{
  "hidden_size": 512,
  "d_expert": 48,
  "d_shared_expert": 128,
  "hidden_act": "cubed_relu",
  "moe_layers": [1, 2, 3, 4, 5, 6, 7, 8, 9, 10, 11, 12, 13, 14],
  "normalize_top_k": false,
  "balance_loss": 0.0193,
  "tie_word_embeddings": false,
  "learning_rate": 0.00107,
  "beta2": 0.95,
  "max_steps": 9385,
  "dataset": "wikipedia_en"
}
Below are experts of layer 3 (counted from 0) of a mixture-of-experts language model. Rows are named router (the router's row for the expert), up (a neuron's input weights, with its number) and show model dimensions 0-127. Each number is 500 + 25 x the weight over its row's rms, rounded and kept within 0 to 999. Numbers have three digits each.
Before each expert's rows: a language model's description of what the expert responds to. This comes from a sample of Wikipedia text that the model never trained on.

# expert 37
Description: Column pipes, list dashes, semicolons and colons in tables and lists, plus linking words starting a phrase, such as including, like, meaning, sense.
router:548523474485448472469507482506545518474518483493459540510487447508550499518532468503491515439528514506489523529494493473495480512495504518473535480497512457520472497467489490526516468521518481500474467501473481456537511482499499491491489490504541480466489520473482481468465545479464504509504461484494474514475526492483532529507458484461503477476490476528504441507514481528541497501502
up0:520504517493510460499491498482548512528482537486481503538550486515517491482505489510474547503506532498487488513489492460550487518530528507528528530508514505523469486491493522505494478533468477507474475489481492534481511497472537431488477415506498525473487495501526487480543489536502477540491468479544508471495462533537493470500488502482504451469511463495464481511470507485525506505427
up1:508500487523502440540501513500513505528475519506550525511514465499515498503486525513487505472461470499492441523519529475500485509494503514456511471464478550504475520470510484524506482508489494525487521518486500527525516526475547479491475475476492489521497525513447519509517487476548480503495502501508463502492506442512496504482514494525503481511527495538512465508527459503471535535483
up2:472478535500493552500492478532515475514519493492497527472509501543486542498494507496506493461497508472461522484495502475485496498490471534463498526478486539498499505495488480509477494485449513531484509498546512515521477504493526489486492487521523472512507518535441525471460439504534512500512531515462469515501529490497530483468515495490504506518483487464513454491517469519525510503519
up3:482518512465499526533535531490483500538549502487502536470528513448508518486502477510476509484481515501462477529506537487486502494450472512477503523503485514510516504464481472546502504483517497510492495517532487539491507514538493472515478493518516489479476471489506542506505492495518531473512493500529457488497479490499511517478515488489510485509539502508525521460513482531500491476501
up4:477509475534503484530539483498493500499514479487479539489519512475468513510476475505499486528508502523482492502508495512489499499503511498476521453472529497516488525522506506475492477529552467490466453513484508472536488492508505488503531492537512497505479478500509546517490531488449476514481465461531486539481515493492560488472515502458483539511535495534479461498544515533483459505495
up5:471502479547500517503536532473483492530519492510481522483452513466501509493522459505472465458504460540482537489501527475522473504479519510438539514531508524499498490533503494525499477529520439463513456538502484480510534491489526534495476468497524499493512482498455520498482476489530532506490467490504514470483492489515499526479472538504456489507486540480503511492524515536490506523472
up6:492517473536493484523477485527497435528479505529518467466528483510521501488544486509513513478525516539474520446481458504480472496489513523514542496497517486490532477492505472479519508504542535529480517492500514525488493516477486492496448507493514499473466523512512506501512499513467501511411495478543486485507483520552495506483472446517518473484488500558490530512513525519560509496467
up7:490518481493535499526481528493535457472456543529513505489520529515483498487527453500499496507447465501548514442480517476496478504481490468480510500528466508495467484460502463515505480519554476482501497498507509539498442513472511474529473477506522475505513494536526489480492511533497492470490499514497539496479478465507486460506489536542543497463504495573488447512486474501477527500444
up8:525488499490506482471529509496513526491522481508524491483476480515536485522506485465513534476512568516505543515492516495494544496487517552531522503511493467513523507465408515467481552487529538508494464504483502512522485505529462547489458500514497514496520520507502503494503520510514484526472446485488523527543523525478485508493507469484526497530522520468509500524492468521534505496507
up9:500459525513493479490562503485465539487545483460463509521461489505495500489504439517507480474468543449509530486505496464503470488479500473450473530532530511478485463501495485493510561486498450490462464457497495477516476545508512524467489539537504518516516506463510498534477494528488513546525513457531493466502544549486482536544496470442485515487479489476533480461543489485504514477471
up10:501518508461492511495521476487506540526491535503500480540502496488532523506514517510503520495497495517479489509505512463506471490494499509524488486507487486499482520493517527520456492513512543492457480486501497493513505494517541521496533438554518510517527504496460515492512515529498538466519546520491513513477505484482480516510478467491492528475535516514522463515455501466499490552471
up11:536455531523480498467481497536549535508539461483471484470506469526453507490526481518498518474544461513538505532581500490479501512491580518477532509523532523499528491493535531480546495492501505505502555491536489480503476443512494463477531520496475491496493477483496490473462526514530513469532479491493504492478497479456462532534498492494509523492508451557506441508505524494484454503469
up12:516472531499473480477537534494505497502523499491486514498471488511484530538528446465536481455529506515499458514497534463488484496488460470506510497511498485496481475464474502498544550495481459456502481500466487478501497476491494506483548470491519498447532517465557491510492475482480476493471518449521528492552503477481481519532505462496472512495491480506520451502486487543462515487474
up13:498507493495477507519488480534490500524502486557488469485544479535569505490483450521504521484520493505437499502520493537475511510500484523481503505530499472511543479486508469500486486500477474515474545520523486488526519535537495481493499506487512509504501494530511512490459500488475500536482496577495482465495512492513556525491467464470463480475512496476540530494514527490540474509520
up14:474534504521513478506511496527463470515503486517476516555541472502488473513479476498497544488476487511483483538509524503500489504493461525526459503524520469520536514474500501521500508525555450485470494510510488518497515547504526481500508498496497502497551433490541540541504550480501533546484504470491480539484512500483544498489532499506534481498514474528521463434514486537491499487489
up15:459501509454489502503517526474486486495498500500502495515508463470485522512509499504474491476500498482486495508496531505498473501498527495479488485525519523497495504471472489490499471499500519470520473558485515493507477476527567511500495511526454540513532428489499491503510484494459521501536509454555572470469473485499498554526522541507514556524522531531463466542492514490504478481540
up16:510450566515478476490541495474526486470534506463465540498511483532469507528540500499465505484506499462450516455504497534528500511472540515511472508523511499512475463501473482504474484508468489506523518495450545498505479495467509487471473536507473484527454538481510479474476455505478534524529475503483494549491521486431516486527477500494552460500487482513523447513484525488495521494510
up17:542485502485502482497464498518543508517485495465490467481507538509499517517520486502488531471501524488543536462455499499514505502484498482496491484491549485494493505507538512506541558461502521524482524477452506473469528468506518477476485505515545516509523520467503468515511459521487506495496483455481507494477481476496516484532505476466524495468492507487463521531439484513509536454494
up18:504465507540492489468497498510509503518523489494480533496536468480506509524504455493522481470551527515456497489460470497483510509508475510528494505531523473531513483480490501530539456508455487499480464515506460476517543544487533458492527479473487506551489504488510509515539535470473487551491508492525481495450485509474541506468471477508521500497496472520513494494500507507499482529506
up19:541502441516536480466471484499481539480482493505454472442506518456496480483495495500491520528497456515560512458556514486478486489492543480516525497510483475484492512440483501451516521515522512509527484458462523500538502477516541445489480449509497504473469518502553492482515462507516480465507472516502466439475479483509506474509496508530475514524488485531530521487517519509500468482488
up20:492526490528514514485485514504501502486467504530520524531490480508515509502498517529530518506499513519462507502458481500503508493496539489450492459475523449517500501491498466499481476547509545485478501469481485499521434482515478494505483487491493499527476464499472508466535516528496522504515544459548503553500466523491496527533484507505471480487480494508485485479514511485470500526466
up21:504502494516487507494496508491497529490455510514504495542524496518539530483521521498504484503493525514517496495478519485510438492522537541488527461507497515492480514493530513468492552477466522484497493511478471464516497517472502487518496500500489507532506488534497494541519497478493517473533489529516537533489500467473460545505447489489528494510519481468510497510538481504499501497499
up22:491508507509481493480523493519460485512502479520489520542494516479512519503474491498511522486472503495491461502468500477516511496524480504519519520518475513497476484493481495485554525502523503447507501506520525484473516538489484504491568533455513498462534491483534535505531512523465466502475480493479538522461504495468555540485528498526495487486500476498528450461499480547479482494471
up23:504488476546510485553515484497525529515514451488491491499459533504525500533477454488487520473487510547459508512501457536485494510492492513514497491495485473506515477502495468465428481524471492575503489477469488473476501521482484491479496504506501500507488531481550503485482479508505497502511488525464501505490518510491503545504477549441533482508498523517485494505501527513520536507494
up24:483472504469476515498502488517516495516513507491501475512489507533521503489507528515491505457518470458506483487512491458537475500495521526503469511511480508494496495512560529536534504500529491525546461503512486538501482532516524472492485485506499532466552492524497531502555525474503472474461528508543466468518544529506493561518477469530494465506473507518490486527464476511496471534477
up25:538474463515542482513502514497434527480510509489454513498493472494524493510516525521502509479500543474482491475541476460528513516479513475504540473510549465505535496489476504515495484527504497533479511526542505520518521502533500485497512528521512511483474504500480520520519511462472503563538493484497512485504521456507514465446503469494524466475491482468531550548468485513495485465511
up26:480492465524471485534523487455516516478506506485510488532492521497498484497517482523509495522490505489476497479505489478511478506551503525474500507490497470518496501458508540486503461477474507519511497512499456480520481473491509481495481545513468469461505533505482484458534511486539551490497481491497528485467534489577538503505536504490512469466480489507504502552520504509498526479470
up27:522517505536488441555506484507549489525484493519490486475522482492510509499493488490492490469468521472474528492517495502482558509523505528519522523499474485513486505506477460523494498450474503550507501495451485453494493463491521473508477518487538492476490529478522490483487501481499470484499485564464464521498536499496559526513504539478498509517491502498483485506503541505507517502523
up28:491524467523521494500475479496527461509483540485519496460509563445446546476505499513471506533469505531506500479501512545481472514431479501445490508483450531487462457482494508512512554536498477494487495498508529477452491453452490517523504518473516451484458466503504476516488472495474498475513471503476537457481525467450492529538506534533540489504504511528463491478484502510498469508515
up29:542520550499464476501520468520510488521489504494472503492533485504463555489538476492480464465491552485528507524551518534498507499537467507487520507481481523544492520526486522489509529511465478499519524469475520506534461482490521511461502495539505488483476505502519478491477491500438481436514504508486498518541515501459521469493436475480499507503535518493508479505494487513509467535498
up30:495559448553503495527505493513525508514495488482491507483506540489488541480499476514471504503474517538469530493513425470458507501486549547473521479507481526481444462522499496512508471518490527535471488507506455464477499530508546467491490481486454436459494513476468499483493485487483555486490498554468513485500468515482531506458544464470482486524473569494446541553443482505496506507520
up31:538452552480503509493497494492522534456514514482497517522502491518506522514543482498526508467538517471524544512460469456516499492476541526447515532500498544516518470540524493488506447515495541524483555518514508502533510488435525487494496501519501510499471504539473506476435516509484515530506515443486536530510487491535508496508470479451512481450476485501489461525492454494534533491490
up32:532519495475486495500523484494501522508494512500475508540511483457524524491501494469505482466506514466483498551510502474513480478543451505480466460478470544502480533522500505514503557479442507480504563492469524524489481477518505544457489474503491473510527511430534506533509480514499469496492515554497531528469488501464504499491485488482472498508451468474503509514464488531514482499502
up33:532497494510500477469509489492512501544498514546501466463498495518470472512484522513510563533470495464479501496531499494508494497475506504504527485444484536523533508466513481533505486521513469494506486499511478494524475504491456466466497518539477510486503512484458486498467506483507465488490529531501494497516496492488499482481502511523526474506476510502506514558481481536531515501524
up34:490499551466471504525511484503508501475493533481457488534507467522526513503488486483501494470519493510498499515491498422489507493482500514499494491463464548495495485506495478525486499492551498523495492476498480581497560485507508520513496501491472518496544490506508524484479523477511439433516492503504473522535504494539546516485459527466480498520476488510502497493508472507478475504546
up35:550496499515495485481487492509523521491542500477461460516483498531515501475516517463483485467486483468551502564514495479507453502464514515504503534499469551506500525481539526547503499494519506521501515491541528511528484461518494508482471492493503497485519492488446478542488532471489515510523528494511511478505487531482473495499480494477456462476544481476488509501510481528469507469482
up36:509520506489521476469499553490508509483481516514517518502456518523495478496515498472503496454533484530489516485465497488531485512546502471495534456480507468507499496466481519500473550437526510439519540549453501484479506485471474494556486514464511484483495482501517496475473500473480453515478481508552502532492497515476494489526493505502497448487544507503534463454485480501512531498501
up37:512513478527518510502483487482502497474469518469524433531525483493504530508504488523466486511447499468476528472489483459517502511489479491467502491516474527507446525484525507441515494527489465500523490500487459503511469535499464515491534510527465438529514559504517480510467540487486501498544506525515530535521528496467529524512495509501497466475476456510497494550521491471509527521521
up38:519511501505443466471497485512523506505493502547491467473505470555460552506551470499485506474522520512476460545464510513518492490533460515482512472530492506524518495503501510495523494514533473503527544507510518513527505479488461480471474532521518470462505507579493480501459488502487523459488501467459499500502519463503474490497474520480458505480466482505465483466496519541532554534466
up39:554492483510502459519485494519518530538487492498490521488525467512485547505547464506499481486478545456519535481458505494456502512490509514469486536529510500541518526496493508508498527492529511483507522463498533501464527437539478467484502534460490531512512525515510507540507504495462495500499526499536516492523470566501507496524458527490473503476544533484512449522458505532517509511546
up40:524500523500507480468497475538516505500439510459474501489493468532499514499509485524522467473499565510501500494495493442515480512517504530476503529458507502509529486520480512476549529534520507503482570502509493456502490512489523505486447481505503499506519512457517510506480537455445496507482471494511512496497543481489495505475474443489518491468508488473483532515527520510523488514490
up41:543518484471481495496540500487494538504528500548511507526480501467548486505505498514481517493479488514486487519524537482539505499465519478510499460507462484495478533480498489516468532509525497471500500505534488506505504484499492504489494522529529532495491505491506496511525511542479486476464481538469557509533491548470502477512476504545466544515507513528508475533507486517513503511510
up42:478531486477486520528490465482503467487470536496544542489489501479447514487501498523508496513465507443472485499512524488500497505462476489480463546473499505491492479494462478517477517509486500531491516532520470488480476520458527476491510508528522507487477469510520484468504524496442527490473500440478539496490502487516492519534480497500490499504492456534496483502487472512512502466470
up43:477500498532498479478538499490506473478488503510493536499496503514473492521498489489486507506494512484483468537505494480508547495461550501499523462498471489500476469499507501557540545542549497502516481487500493607474484470467473516498482532478469454471515476534503475474486469472467504482499549496475497483481504512469506493534462489507507489480510483530457491522486523539484481497442
up44:498513495491499519461484503508495516513494499522468495473456522506468507520511486485498530476540508506505511464495526491498496512452502500494500486449534476476509485513492534491507537517526472516480490537495542492534507482485483475498477508519511482479468482507574496490484418528491459508519487530521480549546492479507465484517534526471493490474487527501523500490496486490488498509492
up45:534469536510465513495520490517505515506570466510453545518547457509530521545479514454516521456480512534484536459498495556440509496496523496507484497512530477500496468506484466515496499470525518546500492502515464510518501503505548465519462510475490466522521514537531486508493510473483510518522505538480484489514501548492513500490489494496504448510511524499482497486480517518531498531527
up46:538507539501489559496480483506521488469476520489493455510491469530505532502549473516523491485518503450461507546527512467506526510502514465499488495532542524498489571519455496497486479523524527483488515468525525526522494501503526527455503480528523513502506493509456513483511501530511493501538539490516456570511544468504503497512523489483536520492453518510510496486496493471509491554492
up47:472490508508511492513546506485513477512508497522506476531491493454473531517526456507503477509482519450466509512468507513496504501463494462461540512481576541556499474494439440536509480476501456517466506464476460503483471509522517566481498512460522496564545490489494484473453512486498504494491475481498509514447474506491527471515485482481456493505507514507507463545527504515498506502472